Weights of a small mixture-of-experts language model, trained from scratch on English Wikipedia: 19 layers, a variant of Adam for the experts.
Below are experts of layer 12 (counted from 0) of a mixture-of-experts language model. Rows are named router (the router's row for the expert), down (a neuron's output weights, with its number) and show model dimensions 0-127. Each number is 128 + 32 x the weight over its row's rms, rounded and kept within 0 to 255. Numbers have three digits each.
After each expert's rows: "raises" lists some tokens whose logits its average output raises strongly, later layers aside. This comes from a sample of Wikipedia text that the model never trained on.

# expert 37
router:127126202159151083141086186152140156126113156129149094143179144173103127070097195170161144171167113070119077150126134144113114123106123152144210180124144132174124145129074127173079141129100162065119151139106116153206167113181142122156095135073086092133108138134112146151204152157153158084163088119059083137160124139116114134120152126123108141089121121169105147105182093110097139167138
down0:130081108192120147111125097123070097215117119138112043144145156164147117113098107098105121111160150059101144166079147097130093134144092126117083082163116115131128094128134069142145093042063093124133133123138124084140160143162164114157133125087113168113094076162116166122078135128094135101132049141130136138191162109105197099089090108138110143141116079114132149138128171082160093098170
down1:186123103088123111143186112185081158102131094140122204115128118138123144144095188118124133144158123184107158137110165105108079106082090154145228095144145121143136157205132126144145124071123138088141040131114114127141124142106133084119079131107085106189138138082057172046105120107133154157128146162072114122115125110191096102153058140124150118137122116143088144155102102147129149152125
down2:155097198136109162108072139150129198152137108084081118157125143151074066126118145110114176203130167074070144134124123136125085097132098073193183161114133138104166115118110145131142102127090140161126157170094118105124123076134166121167113156044132153151108144062088165078123123135145141157126184176093120101124070165132195124154125092137110102091086136137174141171143154122101122131164
down3:094206143174131125142095115133117152123100088089103098107166146118114153130125178135140123115154063085166162131170130062149096087159151089071093110114138124125159081174135127109145055107173058124128166183130133093159123142136151177175064132110129144083113159115115070093111099074153108187173152121180070136118122129154167096177130117110153092177128095150102132098144065139128120105085
down4:060129171139194117177137092197110140111126169163134167111123083103143131106181089132149126059165159158117150149175081167151119163123138115157149142115099087173116104200121063128128138162096142148127102139129121109160108133078117105194168072192142111124181147157130133177108103164148159227143115111142188100157142111128149151149123132114066118106134173097156116131167155094095128112105
down5:042073164118141139128164168160102085109133111149166102179124117152114112126195133105137092049079128103139094128060144179102114129070151112072117134139104162135163102113150166157130086153191118146131154136134140124121118118091172095121061177157161090091129116151112094170168146137091095065124121116102153189108160123091086105113189137125123179119136104181155157162108076127092120113086
down6:164124113070103099095104178092158138134083129170141079089162111128125096108218090097116140111050139102108097117090154097208142166177151181126072125073120145149114104098146130101102105091163127143083103118140146139089097169122052117101086096130161096089126184122184126162127113145131104104095154126174100161121129177089150112115123131064180110104093090082108153114130128103174112142140
raises: "ound", "ively", "ically"

# expert 11
router:139158180183173097125076161131147124135125146120235135158176149139123135096112180167123127182125115087130109162137109131106163104116108126165179136128164136115122168113132150138128114154150129072096175143153110181215147105219104146174069178102105091130086140193092110172189111159133122123168157120094117122126111147125142111108160090124102115079099099163096167120138082119084136085109
down0:088123119151068162134174181091124143131159110148168135113091124156085126131085091124138099096157136131105107121128114169163098161112137107127108171080109157146156142116159148103154094107208113109133209076041162088122131126121117139067113185163145135109070166095068111171138183060108086107149123112152188158097125157109090121064144107096152109144192159132139150145090108163152157135154
down1:062089129155121118083115058117172091112126141177103076092139153163140113096119085161131121109141227156115112045158097185133110100134109118134153110143103072101095114146163126192125098145157154147149138069144130130161129115156189109114148090145092186122105085167136151084116059148086143160101149146081152095123124123096088147131076149107087125131105105109120164075163067152156123134162
down2:151168101153115143178117088133179071084125158119068138144155099111110108043098162153141126065111186104076144159134157106090135093186109158138131106171108152146086082154174118108170104152126123133104134143144085140127153116106119129084108120084090048143150119116095150134134158180175122105130132098093208144162167196111123109173119158054125168112156133097113167130142079130164097159158
down3:134145165150115188093170052169139165135094150123079133122135147102100159203139113098126138172099119115116128117142111125077105144105131141091110102167174070137139112157102060164146171167129177125136087177140127079214116123145118160112181138122062136114133122167153130101090089126095165098129054149134109117097133088131173094087178138181104145178128119203115156143155164134108084097142
down4:117158184126156121102126161145096131120123173223203077153143160131133130151125138166131120182106128127172082131068128176111192169105115143110129086163152131124172082119167190123119117103160135182100171165125117145120147160170165101111120150156143155122172137112163144134166179117100097181189160059116064163117161100146129124089179132108126168101147126130095059114120113081097114087126
down5:096159145114095125216127096127209141114060060092128072080185191127207119179177124100138152143115182107140126191167138170121138135126096162135138154149104099101134125110101133115156142118104157110091081117140095088140136128104151151109119169118139103148154144088116171107185117120145158171128067122195103092111118124139131169134160137141059113153124072131067182128123138141115153102098
down6:067124121081109137091120090125134108176092092127135065124158142166071123130116167135124156169182181144112174122197130080114132114183160143154154118111165189126108135120122189132170083103088156124120164113095181102183151111159120142156137172124133133101131107135082160096156062207087112104204138148111123115121164095164099111095115120143097066171188130146185097168110133150119121121148
raises: "ous", "–", "ur", "ha"

# expert 22
router:132130174142161072110135171129200122154094145124165137180152116134110118068128114147174156129154096127123100131161092156092121096134149136156218099144160167154084135125114167161138120202104168077149169107136151147181166122135111091219155107130125105115117146201078129163227143169145114104146138162144097155177123150100110119126205132173120126148136102151118121183109130096090127113146
down0:114178093181084130099106186106110145138155088192043088050176161104139149106132133140153145166105094158179172118127192118153148135124165152106136144106152153126125181152176146116169169118122134159115065136113068123135156166106160172173156110095119185178146131091164102111113148129108082145143143132102117146132152114132166102122151130141156127162143116072081130131095168160148102099028
down1:177099158157104077086142140151152086055072167077134104103075130169050175067074119109097094082128151120098169106143139172118111203125140110138123152060044100108126136112123146069078142134135140165137151158173082137154163141136079163151112135073119137144147112092146147112094153110123136133151141093154103102140128100095070142132125088078190152095138164129115112131121097143115161162149
down2:090148109105103149153180096135121070091149174115119183068172138176167167190183094085157128115197089056096094140104141168115124086059188137119137071191146120157118124157147129146139132133172151128155136146134109143142094111159141107079137160123110149175187176100118138122152081144147148178131117146110186104169140094112151141148119110115107171110129151104171159081130073113111143063113
down3:144137157175130161164104126102139134109072090094166087174129124164140117120115067165127077127151140161158150158151102121115131142174116107179078150097110077112170096160139071037115131120167131111126096185095156127152130127099111140169087123113105169142087106164134127114050156092180137161184133105099046095116102109150161154113107165103123080127090127083107135159182143173200156150152
down4:097173147155154151124088173129105146115132111146132090161153089130131134129177153115137080115101137196134111108095106083105088108186166148073108115114106079098118100096117177114123083158156118126060117217120127126084139150105126103134135135124139086128061139143142094124146183134148145138201126161124146176114143121056120109176112104091167160176097098130079169122043174090110175159074
down5:112089087121064099136141137181146149135129094151110115124089159125136155127086122200101098197171124193119138147132101092112164137146112165139153127087072073068141098173111119133079134105177082112101092143159121139073097154100116067132101118127179046150183080056105173113087103118138140135154177104140137144122179146155123124165107079115135079150085157120136153147115169164122118082145
down6:054175103117107180072156135130097147103197134087057119092099119130132127112119115151116087133179083116166147177102155124095116130096107136121066113110138107164182070135212122144120128157179093130144124145131110184105147119117106117102031139139136185125120109101148196167114119139141165126100158117144142106092172177100135141107139108143121118086168132155055172119123150081100077160100
raises: "-", ",", "\n", " of", " and", " in"

# expert 36
router:129119125145118093105157167098156141111133150181212115167158131129089090092128112188168095135142100114072104154116124134103124107140171069138158147137150145131059136079113143167134133162166171070151150149094128100119163117183123106157070132089161099112100144165119147146186132129146158143168116134168132146148168177150092142056244118104092091107085125171075114188134110115125139149151
down0:115055087095127136134101113099178187144130132115154170097132135189095143143135165155107147119105119204114100134112123142165132181139208087135107117158154152140126075146113079079125085127113119067185179116082112125160120119127142108111167139148126106145131124132078094177207045090123179134129192146092128144150134136109125130066160191179127155117147118085165142143148137105173128180114
down1:168091136153146099085078145155094089109117122137191138113147130179113133143161160125173156125137146104112129186120078117093121102123147129105171112136131193104086080108154106140150140160116123067123153079092081132205091144112139186139162127154126132108112164097049092137193148155193134156176142147109100067110140125128105077114114156122133219093154142155193146093057136139138136150102
down2:131116105134092139132090128152108146123195106152156109163073103106057116118121122150145097193212126166116089125148097105129136133142156082156129163104115161137165125072131136090109135162156071119094167143118135047173140131093124129118106095108156169117112170083088171116151102106125102138133171149041147072135153106119097119193083115152130116062136146157056097069138128062128101099132
down3:168090115128095191183148164092098099148124091118140125133158102137126188149138166108104170135084124073186166091177115143104116146107088144131052141131136134114116100167064127128171142166125112147126129111157063134179122119145167127183107142186091124091076128138156056119137124143153088154132075088171097143118118069122078087090173126123085108197129080156185114123091122144170100127149
down4:111154168176133156138081108132116141146126107071140159075155123156052169097157138129133179039117115080201182086115097136150155108140089087109127092182117204119132162179113089130127051113137172145097137113146089117148146118191130118108137154139117111135132099102121112139103066163166103074175132157160108128106090129098122133090075121164082113124125079134178139081145126152106128139182
down5:135168171123090132154101164122094139102131151112102130132124096142147112122123123097097134060104146071157146102107031165114125110123115087110148118117089064107122093110141059142132162149204161109118147112094091168178051163153151102127136079153129110152134136115101192134083154126116064146164089130203114113112164137120135109123199164116046158071106154142196121116146123122133115151099
down6:150119089190100125075094125159170138125138091153112155110063158129093170079165140121149141189122085131101152115105081118074163134118081086114114160135109119110143147146113069153115149171173118080131139152132128116111082109105148093092168123173086126141079112065161050175152090119170122077137157127119161141112119056147158176151163204159115157101161085138078111066118114126094117104137
raises: " in", "-", " on", ":", " and", " as"

# expert 41
router:142142173174125098100074153097123094174124102119154144128187108141098162079149135148118085155110069065127124099107128155106108124163127123113169111121116136141113157127073187167124090128115134060105194138137130165192136105155086123140065120054119122179092145166109128179235163125132172122178163131092115162131150148075150099063149121129097125122088141166150148152148126138105169172140
down0:173095085187111139098161139085131142130095107158102155122100110157103134122157115176134139221137140123116116124111140108129091146156108139147153134111159119111143127134178136164096091065183090096128125096175130159107165164155106180124069099120136197153170185070129137151136133139128149145096152069148108095100117156054146138167096107166170135172134051128167132084123025132127169127100
down1:137125208179144121106129141175099070152104120202111151104115128187138117161195198129154098093122150135124125125130123097186073111145140085114160121124119150134102111123081074125146175107115107177180119166151136124093141163107089164123132156176095101142149137140141082116031073092136151179160135144147108143106168127142113123159051180183097140124066151138142172095115163131106108108139
down2:149138133081069174132146147111077169113152139119093052172085149121129104169152168126107100127123106134102163120116152138113038095066124123132140179090153091142114069104196174148126100060124127138150164113176077179085100166113138118104133141077186161111084138077114125085153147145139114072109132129166179111085113096134181153098085159133172161129078118111130112086116126157153142158114
down3:105102117152105067167109106224116081093115135139110092075136093183153111124178146180145133091145119164153106181146114082171127104122138076088116106068187110125168126119117119115089127101139097067131077119132169137106112070103097177152122111063051142123124090167165121161173140121153110128119139100152130133119086080078119164178151125107124116118183162099103171125149193120142161117152
down4:152159112123119123159147107107137096119169133136144140188142132149094135174179179078131126128090115143131108133145044088165091140135102131073116104164194150143153067097160090115141131112099095237151087091121131165152148063133137177111191147198143121113150139135140106155111155158129152089105155148140135143165117200117174171124179098148185137131154078143145109126176149077156118092160
down5:099132082218062163106151096137168105110108082065140154117104095054186141089141157156135099148130139169133168120105171138162150119141114167125090115165088091151098144201151133202143101081122136096148142134151086126137126125175091176134119079140142180150109168117133108192075133103125151101105132091137104134133151095087131173115133068193172169073137106132139088124145148106136107120166
down6:155156158127126113104113159154152198180116150182118112179100131120063165121188068155118104118143166136139130125132066094109129144131203123133074096082082190170133207158115082113115091159153129150085080166118159119091140156112157119097138117095118079156063127074121143159194134136156123146163119161126165168150129138118071104118166158122129061092203142152117109122147133125137131148130
raises: "rome", "ike", "urb"

# expert 25
router:114136171128110078134071146099153107128114177129135117138165121181117099089150203173192115137148109113141089115117121134114121113114159156101149116153161119134110169145080168205126110139068141094099116132140093133131146059161125100184137152113121065146115157195109132170242127170119191117149164134139124095174119134128121144132187145132055159080132129144096180111131082075101136129126
down0:064144113166107115083115140068092033090127078174137127155166150141126102150156140124144123095149094144165125116216116098125150123163135170075160108132129099175079125104114169156094074134162130080093121138076123128113111120123148109129112091146104085178150162149104034149080139188135135156133158133125088115112145126104134061124157098164075148143100090148132127114096129082115127175057
down1:135099105127163083078144127078175096100119111178078083158154161166077154127117143096142149124176109174153147181157146101110087199132106108141083137145112081148133101107155127146131163134063095103080147100108088100098166171142146145139145135146111186093116167074125204173138164186160115093093139208146115103134179116159113114122130164173153120142118065102116100142114154147102139054123
down2:168146120110101143139128146166126123115141135129176098120125124109158136117123139097156050060120118129197080122083153156086135165118126130086108119147163124120198167126181120095120231073164172161111136108143094175103127120137136122181157178179177153144138053138135160229115105115157121145147145155138155164134110161169101112166110102107130123099132132117111100129040093095161090126146
down3:106141119094119193048114145104114114175128124105093090133145151119175173154140156130112089114134121119116141069087083130123109130138108165100138128113149055167137127072150172146162162075124104102156103134141116139108101162105079095152157087107132115078105170065206172145094152132074089136130070118119133107124104080135186178185170123100046164144163146084118118153126106114125106180170
down4:092208140165089107136055179155164106160123098136141130095132124101146114164178140086145090176160131067081156162125079151037104100170064094089068186148151124160181139127171135142147121169210139159121153119145088177124138125131128143093136188120147097104111155130164088155110109134147070128090136129155157080140150138135121141130151100135111122092124142158168101146180076140132093122122
down5:090147089140144106148116106079143150116089163116125165187060122161172145113183127117100080136169064107146135109107090086187134154128116129060123041127133204102141109123146099157153116060080084121132078180147122129137159143176159061193173122092132154102160082081146138101097107106096086135131164125081145109104144173077119152125174138136115142114136128149147133078101136143124153121166
down6:128157169069099158138132092139070202107093118121150159144148155096103181116098087174060103114148118133095124128102061119123125132138094110084112081091135133111110062157173136128165117110174123106117116195096068108076118182143107155175169174140135108100098133063112113155135110119128165183094088119119166142070193086167154111135114152126174087107122117131067136101122118139188143096144
raises: ".", " to", " against", " his", " in"